Experts of a small language model.
Size: 8 layers, 14.4M parameters.
Experts: 64 SwiGLU neurons an expert, 2 picks a token, a sigmoid router, a shared expert of 128 neurons.
Below are experts of layer 2 (counted from 0) of a mixture-of-experts language model. Rows are named router (the router's row for the expert), gate (a neuron's input weights, with its number), up (a neuron's input weights, with its number), down (a neuron's output weights, with its number) and show model dimensions 0-191. Each number is 50 + 15 x the weight over its row's rms, rounded and kept within 0 to 99.
Before each expert's rows: a language model's description of what the expert responds to; "comes before" lists some tokens at least twice as common just after its tokens as in all text. This comes from a sample of Wikipedia text that the model never trained on. Tokens count by the router's weight.

# expert 29
Line breaks ending paragraphs, table rows and headings, plus the == and === markup around section titles.
comes before: "-", "\n", "|", "The", "In", "==="
router:57 61 52 71 62 50 53 32 46 67 47 53 66 59 61 21 33 28 59 31 33 68 49 43 46 64 60 47 74 67 53 72 40 25 60 50 50 57 66 43 49 45 36 66 16 27 58 52 48 30 54 63 64 51 53 49 35 37 62 46 88 66 51 66 51 31 65 89 44 59 36 58 54 84 36 62 38 78 29 65 52 60 56 49 30 67 52 24 33 57 39 41 57 64 27 25 42 49 42 53 54 68 65 61 61 28 60 47 52 58 38 46 55 56 30 60 35 52 39 51 08 32 54 69 46 47 38 36 48 54 33 34 58 60 69 19 40 45 66 50 52 38 34 45 37 49 69 54 59 60 35 47 43 68 49 42 10 64 52 83 47 34 21 50 48 78 31 16 34 51 50 30 54 59 24 51 31 32 41 55 52 64 74 25 53 54 61 55 27 66 54 76
gate11:58 38 33 57 66 54 50 49 32 25 75 50 51 41 21 66 54 57 73 32 80 38 53 86 77 59 51 56 50 07 71 32 28 45 45 30 48 32 34 71 67 40 58 60 47 38 46 37 72 65 41 39 41 47 40 65 32 49 74 32 61 70 61 80 60 37 80 58 61 70 43 56 36 61 57 71 55 79 60 48 57 36 72 64 58 59 52 42 68 46 36 28 16 36 31 37 27 51 51 47 70 65 58 43 50 66 67 62 50 46 62 67 45 58 40 32 63 41 58 57 40 26 47 42 52 42 16 73 60 30 58 58 54 79 46 40 42 46 66 39 83 48 58 47 48 66 55 52 49 50 63 44 63 64 58 82 44 36 59 47 27 54 58 10 72 43 51 35 32 50 30 35 31 42 60 51 42 38 61 47 53 37 38 38 46 54 28 41 23 43 49 63
up11:14 47 62 45 62 47 48 61 55 36 51 64 58 64 64 42 42 47 24 36 66 61 31 59 77 41 34 21 22 63 30 48 54 58 28 42 27 45 60 76 69 36 53 35 38 48 57 60 51 38 43 54 58 34 54 60 66 25 51 28 74 72 87 32 83 50 45 52 40 66 71 70 32 50 45 57 37 73 50 64 38 47 57 62 56 57 65 51 51 77 56 75 60 58 43 68 61 40 50 64 55 40 61 35 61 85 64 51 54 51 12 47 56 47 54 42 50 60 55 45 61 86 86 47 53 24 60 64 41 83 31 60 53 63 48 71 56 18 50 41 37 38 52 51 77 45 64 46 61 36 60 55 53 81 48 69 64 24 47 48 34 45 66 68 55 56 69 12 55 22 34 48 60 39 65 50 66 52 59 42 52 55 44 36 33 49 64 34 34 49 56 27
down11:34 64 39 49 31 47 47 65 76 70 34 60 57 56 54 48 43 77 30 26 54 25 45 57 65 44 50 63 65 79 31 47 38 47 48 67 31 86 37 86 80 30 75 44 35 49 65 87 43 47 44 29 66 51 56 62 26 44 58 51 48 64 37 55 67 20 61 48 44 61 47 77 51 57 33 81 60 50 60 34 62 60 52 55 54 24 38 63 38 50 30 65 49 60 47 60 69 59 52 53 72 57 41 56 57 38 38 39 42 24 14 43 55 51 38 61 27 61 49 77 40 18 51 39 40 36 40 21 34 57 36 46 60 74 46 60 43 15 55 66 65 47 59 47 71 45 67 44 33 40 51 57 44 69 84 67 35 30 62 41 56 63 42 42 48 40 59 07 64 41 64 53 58 62 56 41 69 71 51 45 36 50 48 47 32 63 52 64 53 33 36 29

# expert 11
Digits of years and other unspaced numbers (1981, 2011, 00), closing parentheses and quotes, in dates, tables and coordinates.
comes before: " |", "′", "4", " –", "5", "1"
router:19 40 48 31 33 42 46 21 39 71 64 60 48 83 58 60 66 72 56 52 75 41 53 71 49 51 34 77 52 58 61 54 45 41 24 44 55 51 19 40 82 57 30 60 41 47 91 81 67 52 53 42 65 65 49 65 38 46 37 44 42 52 48 59 47 36 46 53 67 53 91 27 42 52 12 68 38 67 41 67 52 47 57 47 49 74 20 43 47 52 39 54 40 45 40 44 53 38 41 31 66 59 36 04 50 43 40 50 25 59 42 54 63 33 42 51 45 48 56 51 67 36 59 50 37 46 57 36 48 52 47 50 67 54 86 40 60 48 53 56 58 49 40 68 45 58 73 41 49 80 51 57 68 58 50 46 64 54 74 54 58 41 54 34 23 35 23 51 91 45 28 14 62 73 13 46 55 35 56 56 44 49 58 62 34 45 42 22 45 47 48 44
gate6:43 61 39 83 58 00 62 57 53 39 36 38 55 81 42 44 48 36 57 65 90 40 64 46 40 60 31 41 72 54 40 43 37 22 57 63 54 45 60 50 47 40 60 48 35 18 57 68 23 55 59 88 45 53 37 81 35 34 44 24 29 66 74 45 39 66 63 43 62 34 56 19 48 43 41 53 51 47 40 16 65 55 47 55 59 56 53 43 52 67 52 36 53 40 61 41 35 42 36 61 43 41 45 56 69 55 51 30 30 22 39 30 62 39 47 44 41 46 48 44 44 56 49 44 16 55 54 46 86 35 52 48 43 29 80 55 47 52 49 73 40 62 50 60 55 22 74 59 61 59 44 64 56 55 62 60 65 61 35 56 38 40 29 48 32 36 29 64 22 75 61 47 63 57 67 44 47 56 42 33 30 24 59 79 40 56 47 49 22 54 67 47
up6:50 70 47 88 30 21 83 59 37 54 41 56 50 63 33 57 57 24 63 52 55 41 84 44 64 37 23 59 56 74 44 42 53 27 56 64 62 53 55 69 53 23 43 59 31 31 43 46 16 73 44 67 41 53 51 39 00 58 31 58 49 56 70 15 31 76 64 49 70 46 45 36 54 30 33 62 63 39 52 29 48 60 85 66 47 31 67 37 50 61 40 24 51 58 76 52 37 63 65 55 26 24 61 63 73 35 44 44 39 58 44 58 45 41 88 65 39 42 45 41 33 60 67 47 23 63 37 39 75 63 71 50 31 42 46 49 64 59 55 64 41 39 43 47 54 51 52 56 43 34 42 43 47 55 63 56 39 53 16 61 42 75 32 32 64 56 40 66 65 49 42 45 75 40 68 62 28 58 56 40 50 63 64 48 40 56 48 35 50 67 47 58
down6:30 37 61 41 01 61 42 35 51 55 76 65 49 37 50 44 50 55 51 69 45 76 55 73 66 59 34 65 59 30 46 50 27 51 61 68 62 43 36 30 29 63 50 56 53 54 60 59 51 81 49 63 74 51 65 50 31 35 31 58 48 56 36 40 31 59 55 44 89 48 17 53 68 33 56 65 69 59 54 14 52 57 40 45 42 22 40 51 36 41 39 32 31 65 49 27 30 64 35 63 63 25 52 73 47 42 55 50 32 49 83 45 31 60 64 44 33 41 35 21 61 74 35 54 56 51 43 32 68 40 74 68 55 39 69 53 55 49 62 37 69 41 36 64 43 82 67 65 65 48 47 55 61 40 57 32 52 61 36 86 46 29 32 67 30 50 45 66 74 49 47 41 45 56 40 62 30 26 68 50 81 53 29 45 53 38 44 75 50 37 46 46

# expert 23
Space-preceded numbers in sports tables, scores and dates (10–6, 12, 1), plus the preposition for.
comes before: " |", "6", "5", "4", ".5", ".7"
router:32 59 62 51 55 42 33 39 54 32 37 44 65 63 37 31 35 60 45 52 32 28 53 57 34 53 43 54 66 46 54 53 77 42 56 58 20 35 25 59 88 67 58 24 57 41 68 76 43 42 44 52 63 46 46 63 51 26 62 70 37 43 12 42 50 39 45 56 51 64 28 44 56 58 29 58 51 57 52 56 34 58 47 77 60 84 20 73 35 54 58 62 52 47 66 51 41 51 53 47 60 01 25 38 35 49 43 65 48 47 34 52 59 62 62 47 44 71 22 65 50 45 43 43 49 34 58 55 78 41 33 51 52 74 82 26 58 50 74 56 33 51 49 60 44 36 33 53 45 59 27 65 69 68 85 65 42 47 58 49 60 55 47 24 41 70 25 47 65 46 17 54 49 75 46 38 65 54 57 67 40 62 69 40 73 30 57 67 32 79 35 25
gate6:49 56 69 32 67 46 57 58 52 51 56 48 55 54 69 40 62 48 69 42 64 47 52 57 62 29 30 34 59 52 29 59 54 54 60 50 62 31 75 33 37 75 72 67 52 51 45 49 21 34 47 60 74 43 54 31 68 33 91 41 36 57 67 40 43 37 38 51 65 44 52 36 45 57 37 72 70 68 49 39 47 58 48 26 46 63 66 81 65 61 49 58 37 64 56 25 94 53 85 35 45 48 36 60 47 39 44 66 50 62 67 88 45 59 46 33 43 90 58 29 60 71 60 50 57 51 33 36 40 45 51 41 68 51 35 51 42 29 42 43 66 71 25 25 39 17 63 38 38 39 50 60 73 28 32 64 50 32 49 43 34 62 58 49 17 53 48 57 65 72 47 63 25 46 60 46 53 55 80 27 39 37 49 52 58 31 81 66 69 51 23 48
up6:60 60 74 45 35 52 24 66 36 42 34 34 33 64 16 12 35 68 55 35 51 56 68 54 61 00 35 39 47 34 56 50 30 67 67 40 39 37 39 41 36 55 69 54 50 41 45 37 63 48 47 32 54 77 58 68 53 61 54 68 45 39 50 48 50 35 68 55 71 57 26 37 56 36 60 66 52 52 49 45 32 49 20 38 58 75 35 40 49 54 54 56 47 55 52 19 80 44 83 41 43 49 56 40 36 42 38 55 45 69 44 61 40 70 63 44 57 45 59 48 72 57 45 42 61 45 50 63 63 49 45 48 53 47 43 45 56 17 50 78 50 67 60 40 48 39 55 41 57 64 65 50 68 33 44 58 83 16 60 31 46 14 55 45 60 27 36 45 39 62 48 41 33 37 46 74 72 49 64 15 37 67 48 32 43 34 97 64 74 69 36 34
down6:59 42 65 34 35 31 35 44 18 53 45 67 19 59 28 45 33 53 21 61 26 71 57 39 45 40 61 44 46 32 46 56 49 49 38 54 17 59 39 65 45 76 75 75 81 57 33 00 40 45 49 28 62 63 64 55 68 53 42 22 50 38 48 58 43 61 42 57 55 41 46 67 80 48 73 46 37 32 48 28 51 43 25 66 60 51 52 50 57 43 37 65 46 57 49 71 58 17 54 39 36 71 65 28 40 23 63 47 47 43 45 39 25 43 54 19 54 35 36 78 46 50 77 49 59 37 84 60 47 66 20 69 78 43 45 47 58 35 49 53 44 80 36 55 58 71 45 46 62 47 61 37 72 55 40 57 44 25 52 54 37 54 55 21 60 33 52 52 34 62 36 55 48 49 37 58 58 66 49 69 73 67 46 45 70 68 57 50 70 35 54 49

# expert 27
Function words linking phrases after a noun or verb, mainly of, and, in, to, by, on, with, from, as in Diocese of Oakland.
comes before: " the", " a", " his", " be", " its", " their"
router:36 43 55 47 61 54 38 45 48 69 62 44 54 61 58 41 55 43 57 48 43 14 56 67 56 56 63 51 52 41 56 72 32 53 44 21 21 54 44 61 53 62 33 45 69 49 50 55 43 51 53 68 32 50 61 73 08 36 79 81 78 60 48 55 44 33 42 96 56 43 70 44 96 23 61 51 46 34 34 61 61 63 34 68 33 41 64 28 32 24 64 40 66 45 80 56 44 53 58 39 57 40 60 49 38 51 54 45 55 64 48 57 44 45 59 43 46 66 71 57 76 54 50 19 48 42 37 47 28 50 50 38 34 52 39 39 45 38 65 28 45 49 27 26 45 48 74 54 41 49 39 60 16 44 58 53 20 84 60 49 40 31 51 74 35 20 43 51 47 67 54 56 54 30 56 05 33 45 81 80 46 36 51 51 55 52 38 37 54 51 49 54
gate9:59 31 51 74 27 52 45 45 51 43 58 68 47 56 52 31 48 56 85 56 49 52 36 54 35 77 47 53 37 51 40 85 74 36 54 38 71 36 62 33 48 49 27 27 59 74 45 59 43 58 69 70 45 35 69 43 30 54 64 56 22 62 70 37 60 69 46 45 44 69 66 65 36 27 32 45 49 32 57 66 39 56 23 28 35 25 37 29 65 60 32 55 40 61 67 16 64 71 76 38 34 65 38 39 62 38 36 37 79 38 42 34 42 55 22 23 31 44 35 54 28 38 28 40 64 36 68 41 48 45 36 23 18 39 37 25 52 74 66 62 32 46 49 48 34 55 59 23 30 55 43 61 61 62 51 59 52 56 41 54 74 69 50 65 46 67 36 33 53 45 46 50 43 63 42 35 35 68 28 61 28 72 58 46 37 39 54 29 31 46 42 39
up9:62 56 40 66 36 33 30 54 37 82 66 47 27 60 57 57 45 65 70 12 55 34 68 25 49 74 28 74 54 46 72 40 42 86 30 59 66 52 49 43 43 62 47 59 54 45 32 31 44 84 44 80 53 71 38 71 33 86 68 52 63 56 45 59 45 55 44 50 51 54 85 70 52 70 49 54 64 41 53 42 68 54 44 52 35 77 76 58 47 49 49 39 49 49 53 59 40 51 75 36 68 40 40 56 50 60 50 44 59 43 65 28 37 53 62 56 47 48 48 37 40 66 21 69 58 59 31 34 64 33 40 27 42 54 50 42 48 59 22 72 35 15 58 72 22 53 58 31 43 57 53 31 52 49 59 42 55 49 57 57 35 46 28 77 57 46 66 42 60 34 33 57 25 44 53 42 39 37 56 75 51 65 23 39 37 79 61 44 37 25 41 11
down9:37 35 23 43 75 62 69 54 38 77 44 52 44 45 44 67 60 51 41 45 50 58 69 43 50 13 47 48 59 46 85 21 35 62 49 20 38 65 45 81 60 66 52 50 44 38 60 54 58 34 35 58 59 35 15 53 63 53 30 70 68 34 43 61 73 27 65 47 54 32 63 49 55 59 29 71 52 42 37 11 60 62 63 49 36 50 38 61 58 46 49 41 47 53 31 59 41 43 69 51 49 20 49 56 44 79 60 33 33 42 84 32 45 62 66 76 58 65 44 57 52 86 43 67 36 64 57 52 44 54 65 72 52 54 73 53 50 43 18 70 59 32 66 54 69 35 54 36 61 24 48 59 31 39 44 30 30 28 38 47 42 36 56 68 81 51 16 53 43 53 53 34 69 36 64 45 54 16 70 57 65 27 41 40 48 52 45 64 50 42 51 66